Experts of a small language model.
Size: 8 layers, vocabulary 32000, 29.9M parameters.
Experts: 64 experts in each of 4 layers, 96 SwiGLU neurons an expert, a softmax router, a shared expert of 128 neurons.
Training: a variant of Adam for the experts, 262M tokens, 7981 steps.
Below are experts of layer 4 (counted from 0) of a mixture-of-experts language model. Rows are named gate (a neuron's input weights, with its number), up (a neuron's input weights, with its number) and show model dimensions 0-255. Each number is 200 + 20 x the weight over its row's rms, rounded and kept within 0 to 999.
Before each expert's rows: a language model's description of what the expert responds to; "comes after" lists some tokens at least twice as common just before its tokens as in all text. This comes from a sample of Wikipedia text that the model never trained on. Tokens count by the router's weight.

# expert 2
Description: Line breaks ending a sentence, heading or list item, especially the first of a blank-line pair before a new paragraph or section.
comes after: "\n", ".", "==", " =", " ==", "==="
gate0,174,196,175,201,192,143,196,231,217,211,236,243,188,216,211,215,202,199,190,183,229,182,202,185,207,224,232,200,198,205,200,176,216,231,214,196,213,203,202,196,166,203,203,194,189,231,225,210,192,228,195,191,185,157,204,203,219,189,231,187,210,188,187,169,202,200,208,240,213,251,224,160,229,219,186,218,203,211,229,200,218,204,144,189,200,177,209,190,207,182,186,214,220,232,188,197,199,175,178,162,186,233,193,200,202,190,171,178,193,202,196,221,232,222,196,177,188,232,196,211,173,208,211,223,190,198,204,211,214,177,182,180,201,217,168,217,238,175,204,205,182,215,185,212,176,203,235,176,190,214,223,205,244,168,217,207,184,205,188,187,203,215,215,213,192,198,174,180,207,241,183,192,157,195,227,200,224,210,146,202,200,204,192,233,185,201,186,148,212,201,214,194,219,231,227,190,215,221,202,246,209,197,217,203,199,194,209,211,214,189,237,164,225,203,191,196,250,196,212,217,186,218,211,193,217,154,207,199,199,171,176,192,199,200,202,197,201,190,234,196,210,223,213,189,206,209,207,166,180,213,199,187,211,227,181,170
up0,193,217,192,182,187,224,232,157,145,185,170,183,210,192,198,162,203,191,241,236,162,193,215,190,192,185,172,220,193,171,215,223,213,188,188,224,206,185,259,199,245,196,204,232,203,186,191,212,195,181,201,199,190,226,200,200,207,191,179,221,183,189,228,209,186,187,189,182,192,181,188,240,178,165,197,207,208,202,217,211,218,173,211,196,190,193,211,232,201,181,195,196,205,190,228,218,238,204,180,213,233,157,188,153,198,234,197,194,227,211,200,166,187,200,209,200,225,177,228,194,251,192,193,176,203,202,192,178,193,166,199,193,200,217,201,199,174,174,210,209,187,157,232,248,216,200,191,210,189,203,206,170,172,197,166,195,235,199,183,202,209,217,230,191,191,188,200,222,182,179,207,178,209,175,233,212,169,199,208,215,183,215,204,155,183,193,223,191,201,218,209,201,174,206,173,224,177,199,208,223,213,182,180,214,205,192,240,180,173,204,182,221,186,201,185,222,174,222,176,209,167,199,199,211,193,192,184,210,160,192,206,184,248,201,197,205,201,202,234,233,199,178,177,218,217,175,188,179,202,190,203,202,192,182,193,219

# expert 18
Description: Forms of be (is, was, are, been) after a subject or it, plus bare space tokens in tables and election results.
comes after: " |", " It", " it", "|", " which", " he"
gate1,213,208,211,156,211,165,166,180,218,199,207,213,172,189,189,204,245,240,194,205,205,186,236,229,208,218,187,196,219,227,211,221,197,190,167,168,216,170,231,211,185,180,206,223,193,196,223,204,201,198,183,184,195,189,171,181,200,199,231,202,203,195,238,202,220,234,193,171,182,187,238,198,209,189,201,183,237,193,163,238,147,234,193,180,200,219,192,205,194,211,210,205,210,179,205,202,238,183,221,198,213,223,185,180,201,199,209,216,231,236,219,224,244,207,216,204,179,185,214,236,195,207,176,169,215,180,220,187,215,175,201,192,197,169,175,216,196,216,176,209,197,215,160,196,198,137,198,172,196,199,192,207,206,183,231,182,183,204,177,218,197,190,207,203,213,189,207,212,185,207,178,214,184,196,169,213,212,166,208,194,207,188,204,218,155,214,216,184,203,211,234,185,200,181,229,202,185,181,214,228,220,178,237,220,198,185,237,197,167,197,217,228,178,175,216,209,207,204,219,214,215,208,212,182,230,173,211,224,224,155,182,207,234,237,229,191,211,191,222,163,162,212,207,198,202,191,178,199,202,182,197,208,192,198,202,203
up1,201,233,179,164,174,181,169,175,201,188,201,203,203,217,228,214,216,192,256,222,182,164,205,226,197,205,177,218,189,221,208,170,198,198,210,196,197,175,211,214,171,207,178,207,206,166,195,216,204,194,225,145,169,230,192,190,243,181,194,203,235,194,219,229,199,198,183,174,177,198,182,208,194,196,205,172,218,192,232,202,188,239,185,178,188,199,202,218,226,221,161,205,211,226,220,172,200,181,234,187,219,176,189,181,238,231,232,212,240,186,198,214,196,219,206,249,203,213,186,177,195,215,196,196,179,213,202,202,173,196,183,187,207,212,168,176,201,221,174,159,203,211,170,229,181,187,184,169,172,179,205,203,178,180,209,233,193,195,170,192,198,205,190,208,193,229,191,197,200,189,212,212,191,204,195,198,211,184,178,201,177,195,223,209,183,207,246,201,211,197,219,171,204,225,160,192,170,213,185,212,233,229,250,236,205,195,188,187,176,180,200,217,207,187,195,229,205,186,219,234,178,201,210,201,162,188,199,174,202,189,240,186,213,201,212,200,186,219,189,200,212,197,231,173,199,232,175,219,192,188,213,194,175,210,163,208

# expert 62
Description: Single-digit or short number tokens after pipes, colons or semicolons in tables, scores, dates and statistics, like 1, 2, 0, 3.
comes after: " |", "|", ":", ";", " on", " ft"
gate1,157,190,191,222,189,209,214,191,212,181,184,204,210,237,168,168,227,219,192,205,212,211,183,185,182,185,209,196,178,203,172,193,204,191,234,194,232,224,220,230,166,185,208,205,231,219,194,193,201,165,211,196,219,198,236,219,216,147,214,200,197,194,202,176,206,236,178,215,198,202,211,165,194,148,234,211,189,202,172,183,192,200,185,177,180,185,247,207,168,180,213,171,205,214,219,187,231,204,198,169,193,166,193,192,223,182,217,222,179,199,212,196,215,194,180,184,185,188,208,201,168,186,197,217,174,168,202,215,210,222,173,210,215,182,188,218,226,198,217,210,183,181,199,222,191,202,240,197,172,226,169,165,152,183,225,204,173,184,171,149,217,222,184,212,239,180,208,222,195,219,227,192,222,196,213,222,209,201,195,199,199,222,213,197,210,201,197,154,206,177,210,203,205,162,242,212,235,170,193,197,206,189,190,210,224,200,187,199,209,180,194,190,183,223,210,191,175,191,194,212,177,189,217,167,177,212,214,195,146,210,247,202,208,229,209,197,230,189,225,198,202,197,180,215,198,188,197,213,194,225,189,172,228,199,217,202
up1,228,206,192,207,192,189,202,208,192,210,203,226,191,188,242,220,185,192,221,204,210,184,210,204,224,210,199,217,231,209,245,229,156,198,184,205,181,177,171,172,214,189,214,178,174,179,212,204,175,227,174,198,216,235,201,190,202,227,196,177,213,209,204,210,214,163,224,192,209,210,215,232,204,201,154,187,226,178,191,210,232,227,203,221,185,226,162,207,246,216,205,218,221,197,181,204,189,174,198,220,208,234,207,193,180,200,188,220,221,194,183,184,155,198,220,219,213,206,199,217,195,188,222,224,226,232,218,204,207,169,242,189,168,220,208,164,160,211,203,175,201,191,187,213,250,168,157,208,170,202,217,233,232,208,183,219,226,224,216,225,188,218,183,202,158,209,186,210,210,192,178,214,183,203,224,188,194,178,202,208,235,188,180,209,217,205,225,200,202,198,196,206,184,212,196,197,208,176,214,201,197,208,213,209,197,202,191,209,208,187,199,203,195,207,227,186,217,206,216,228,224,212,214,241,240,203,183,198,249,187,161,210,216,169,222,188,187,196,201,205,184,190,242,186,185,202,154,200,197,173,235,224,176,218,167,217

# expert 61
Description: Colons after infobox labels such as Website: or Population:, list dashes at line starts, numbered list markers like 3., and table pipes.
comes after: "\n", " ", " Born", " Coordinates", " Website", " Country"
gate1,179,207,193,181,227,172,210,207,207,160,241,199,197,199,188,203,180,160,203,141,212,210,206,193,189,203,158,194,179,209,213,199,216,200,215,204,200,169,200,209,191,188,204,187,197,227,219,185,185,200,192,166,191,187,155,217,233,209,179,205,140,210,218,213,184,213,207,201,200,214,218,236,223,218,188,165,246,189,172,175,187,202,169,203,181,190,207,235,232,183,224,214,204,186,240,214,206,202,209,190,180,201,231,180,211,152,200,194,191,165,227,199,166,207,174,193,167,252,211,222,162,184,225,208,178,220,200,205,201,227,190,157,219,181,192,177,206,194,195,189,225,187,203,196,190,219,198,200,191,207,187,197,205,179,169,242,176,228,211,208,184,210,225,196,199,183,178,196,194,200,194,221,179,210,218,187,199,185,186,181,188,202,199,201,213,226,210,208,199,254,232,230,184,207,202,154,203,196,210,223,179,179,182,184,174,197,208,183,185,148,231,214,204,170,207,217,208,195,199,170,193,179,214,226,191,195,202,185,201,190,229,168,197,218,186,190,206,200,186,182,176,185,215,207,195,229,167,194,219,168,208,186,170,207,190,221
up1,176,190,231,198,194,178,204,189,208,223,170,189,217,205,208,201,192,235,190,198,201,173,193,226,234,225,227,203,215,188,185,237,148,180,218,230,177,200,186,195,198,183,204,211,174,169,223,221,201,208,156,224,201,203,206,175,183,199,209,207,217,192,198,215,184,174,197,196,219,220,220,177,197,190,202,239,159,185,179,215,216,192,189,194,199,234,190,246,180,204,156,209,203,204,216,198,161,182,168,213,230,209,178,207,190,237,194,178,212,204,156,227,213,190,199,198,201,171,208,196,218,186,184,205,222,190,192,196,205,201,182,203,227,205,194,208,204,228,208,194,205,217,218,195,259,195,197,201,191,185,194,199,205,203,202,210,219,207,222,167,206,199,157,222,185,216,201,221,193,225,185,192,220,230,206,209,224,199,225,205,226,217,200,222,234,189,186,218,204,177,209,193,203,184,199,183,196,215,171,174,235,193,204,188,243,199,152,237,187,240,148,184,173,215,192,170,155,202,184,216,178,178,197,221,215,184,240,189,181,199,193,242,201,171,212,198,211,187,182,207,242,205,185,234,188,171,226,216,208,216,201,200,229,228,217,216

# expert 20
Description: Dashes starting infobox or list lines (- Labels:, - Awards:), pipes starting table rows, and opening parentheses before country codes or notes.
comes after: "\n", " Albums", "hylum", " Apps", " Summer", " Clade"
gate1,173,231,194,190,206,197,206,196,212,186,173,224,208,195,207,184,224,201,201,215,188,180,195,198,239,214,190,200,209,229,188,192,202,195,191,196,211,171,233,221,190,184,215,224,199,179,200,176,194,197,195,199,195,208,223,218,205,195,162,210,205,184,212,216,224,204,201,246,255,215,249,189,208,192,170,235,239,174,172,195,199,214,196,182,216,207,212,213,186,143,162,207,221,217,201,207,174,178,174,174,196,231,235,188,221,181,210,203,243,206,204,192,190,187,190,188,202,181,200,186,209,214,174,215,195,212,174,206,189,178,203,196,184,175,220,196,185,180,199,199,202,195,210,221,238,221,207,211,186,201,146,226,226,191,212,181,212,211,190,209,191,237,199,251,167,168,216,174,180,191,223,154,180,181,176,220,232,167,226,229,229,231,223,162,193,212,189,202,211,212,254,223,209,197,165,206,219,154,219,184,190,195,213,195,200,209,199,189,200,198,209,182,173,184,194,182,208,200,194,189,201,215,178,215,204,200,167,211,183,200,221,234,204,169,191,215,199,160,200,202,235,191,211,207,194,213,206,191,175,182,188,247,213,213,214,231
up1,240,229,206,202,213,215,202,200,199,183,191,247,201,205,191,191,195,220,205,207,174,212,179,255,207,170,203,214,187,185,227,166,214,177,192,176,164,200,192,209,191,213,212,204,192,198,185,198,237,205,209,189,209,179,229,183,228,212,232,200,207,189,220,221,230,188,178,230,159,210,229,174,198,188,172,163,190,201,206,200,183,197,187,199,187,195,188,184,184,150,197,171,218,233,213,201,223,196,185,211,204,194,204,185,203,177,204,223,212,222,262,210,179,211,226,185,203,221,198,190,266,184,197,194,192,198,232,170,227,191,195,244,229,194,232,187,189,162,203,201,212,180,213,188,174,182,168,167,214,202,257,190,175,202,225,195,201,228,205,209,213,196,207,230,210,222,230,264,172,213,206,187,195,216,186,179,216,212,171,220,193,202,200,175,206,196,186,195,179,194,208,164,186,198,216,212,183,197,202,192,230,202,211,186,206,188,203,197,186,199,176,234,212,196,217,186,217,202,216,221,213,228,220,200,165,190,207,178,219,203,207,203,171,212,182,188,216,191,187,175,207,163,210,169,221,199,158,210,209,201,172,209,221,192,211,172

# expert 26
Description: Single capital letters that begin a name split into pieces, after a space, bracket or dash, such as R in Rachmaninoff, P in Puccinia, initials like C.
comes after: ".", " (", "-", " \"", ";", "=="
gate0,174,202,183,193,198,163,197,231,194,204,201,196,214,206,225,216,195,187,196,184,202,203,201,253,196,216,185,208,190,242,190,201,187,233,194,173,209,179,247,187,183,213,227,194,185,188,230,153,190,225,205,208,177,203,233,209,201,200,224,195,221,189,220,197,185,231,201,195,208,222,225,197,177,230,146,142,219,220,208,205,187,229,211,196,239,193,178,183,186,221,195,201,207,204,197,175,180,211,241,171,178,210,222,209,210,191,214,182,187,185,193,237,200,204,193,188,216,220,168,193,177,247,195,219,205,173,226,215,200,219,223,156,200,185,175,229,207,225,185,207,214,233,199,227,170,201,200,195,172,208,209,210,201,200,205,225,156,200,201,204,209,223,203,179,181,200,213,197,232,236,171,191,190,180,207,214,234,212,209,189,194,205,214,207,196,189,215,192,188,220,231,207,200,178,195,158,204,218,186,227,205,172,193,202,201,172,188,194,200,162,240,208,189,214,244,209,203,191,192,170,223,199,238,208,214,162,251,178,222,170,205,216,230,205,187,220,166,194,213,167,181,202,211,203,186,201,155,196,196,194,199,196,182,199,193,191
up0,177,193,225,184,196,194,218,229,174,169,201,231,212,195,174,205,184,167,201,202,221,222,295,232,199,193,201,164,243,212,197,192,198,198,191,172,222,218,177,194,200,209,189,208,220,204,200,219,201,195,169,178,203,146,150,180,224,192,190,218,195,220,226,194,192,214,178,205,188,227,217,177,207,199,201,203,192,190,159,217,171,211,184,234,193,189,201,180,225,232,226,199,195,187,220,187,230,202,188,206,210,212,193,191,219,209,216,188,183,209,193,197,206,174,200,179,198,231,222,195,230,191,193,168,171,180,207,216,173,199,225,189,197,211,230,226,231,199,190,220,192,196,196,179,161,188,181,164,205,206,188,213,193,172,213,220,236,199,164,208,175,159,206,214,181,195,250,209,173,208,204,230,204,227,192,207,210,196,195,188,201,207,201,225,175,220,221,198,214,193,183,196,220,229,202,207,186,182,197,210,210,214,225,201,165,224,225,189,190,181,190,199,208,181,201,240,183,195,197,154,193,191,197,178,197,199,234,237,237,222,229,202,199,201,166,196,202,179,167,192,177,217,189,189,219,167,197,227,192,216,221,197,178,195,185,186

# expert 15
Description: Four-digit years and the dollar sign or million in money amounts, often after in or a currency code, such as 1941, $48 million, CAN$.
comes after: " in", " U", "|", ";", " In", " June"
gate1,197,173,215,188,200,222,193,188,223,237,246,220,226,186,192,130,199,219,182,204,222,215,202,202,218,225,232,205,187,217,211,195,167,205,165,180,198,193,206,210,205,159,152,209,204,163,155,197,178,197,205,168,161,216,226,196,181,197,161,211,227,215,206,209,200,223,186,235,205,174,196,202,193,207,210,184,213,206,198,172,180,188,198,178,211,241,180,178,201,223,181,205,208,206,187,205,249,221,208,223,217,223,204,224,199,216,206,196,221,209,181,186,196,179,225,194,207,199,173,195,198,180,161,211,215,182,179,207,177,204,186,197,170,168,203,218,211,233,185,212,225,213,211,236,197,184,186,192,222,175,205,190,168,198,202,214,197,162,178,190,212,230,178,200,207,204,158,197,217,192,212,200,211,224,210,179,147,186,223,207,211,219,202,255,217,184,176,209,220,198,218,185,209,211,192,198,181,223,217,205,172,245,193,185,181,225,185,160,204,200,204,163,173,205,185,205,170,191,199,224,200,153,192,177,187,204,183,202,154,213,195,195,207,190,200,216,214,228,188,209,199,209,214,160,168,188,220,201,195,200,216,210,202,203,199,213
up1,214,218,159,210,181,200,205,197,197,197,178,189,196,191,195,223,182,156,227,194,179,224,237,176,190,190,223,199,211,162,219,204,194,192,178,214,213,182,231,213,184,192,187,216,219,222,213,183,202,181,210,197,231,192,192,207,175,184,230,184,172,183,209,196,191,176,222,196,162,192,206,197,215,192,171,214,215,222,224,197,219,200,211,192,211,189,200,191,224,176,216,205,148,178,203,189,192,213,191,188,187,229,211,191,203,155,210,241,160,166,218,214,208,195,175,209,172,202,220,216,230,200,209,203,209,187,198,170,197,175,165,223,193,212,177,203,213,225,224,198,192,179,184,199,209,208,237,215,213,196,199,200,210,222,193,162,187,226,213,222,186,204,230,182,191,190,213,209,206,217,224,186,223,180,191,220,243,199,178,205,204,212,166,160,193,177,177,203,170,232,197,190,168,221,213,205,208,180,203,209,234,149,244,226,201,200,241,207,213,199,195,225,162,176,213,147,205,200,210,159,191,188,188,213,185,190,204,207,216,206,194,214,190,189,243,188,188,207,219,233,195,194,200,184,190,197,188,204,238,171,187,213,160,133,214,216

# expert 17
Description: Line breaks, decimal points, slashes and dashes inside wiki tables and numeric data, such as row-ending breaks, 28.28, 2.4, N/a.
comes after: " |", " 1", "---|---|---|---|", " 2", "8", " /"
gate0,208,209,217,190,196,210,171,218,208,195,206,185,186,207,190,201,199,194,166,178,194,212,210,210,192,184,169,205,215,197,191,174,175,210,234,215,201,175,217,225,211,187,218,168,162,190,210,237,196,190,202,189,201,144,188,206,206,181,173,218,190,252,165,187,212,178,194,207,210,177,191,229,213,203,208,194,236,195,196,208,218,229,220,233,198,206,183,194,215,206,188,173,182,188,192,196,205,241,214,193,178,231,203,223,201,198,166,183,210,198,178,221,220,201,240,192,200,223,214,186,191,242,213,208,199,215,200,173,214,225,168,160,216,196,201,202,206,214,183,218,228,181,228,169,212,243,201,216,178,208,215,236,220,186,200,209,182,228,184,200,176,207,210,191,200,230,228,195,188,235,232,218,183,164,210,185,203,157,188,214,210,234,219,201,210,191,168,208,227,145,201,209,189,183,188,196,203,208,194,203,199,180,208,237,202,190,180,167,168,206,202,199,237,176,191,200,173,183,211,225,191,197,221,227,174,173,197,233,155,172,202,209,176,165,216,181,185,175,193,169,210,164,176,194,166,186,187,210,231,211,226,194,174,214,218,179
up0,187,218,190,179,199,186,168,212,179,160,200,222,191,220,197,198,227,202,168,196,186,224,235,204,214,204,181,198,208,223,204,225,208,183,214,213,213,180,253,167,194,220,224,193,191,192,187,163,215,224,205,204,217,185,161,200,188,189,195,211,189,236,202,176,183,220,207,185,207,190,199,176,194,194,170,204,207,223,197,235,207,205,187,223,195,175,197,175,204,205,225,210,186,200,198,226,181,219,192,185,218,237,217,178,164,193,190,175,202,190,187,155,202,175,208,237,188,207,184,171,200,217,208,195,196,236,214,207,199,225,184,141,210,215,161,205,181,178,211,234,185,228,176,148,220,217,225,216,257,212,186,194,197,215,207,180,254,197,174,204,209,221,227,172,200,193,219,227,183,215,212,213,186,192,176,180,238,189,194,207,189,239,191,170,163,221,165,184,206,192,191,212,217,200,190,234,185,203,182,208,178,214,229,216,199,192,190,212,187,187,231,216,203,189,215,171,157,206,199,199,234,210,220,179,220,187,216,232,211,182,241,215,166,164,200,204,194,175,183,197,206,191,191,182,197,215,177,195,180,220,215,208,176,189,210,208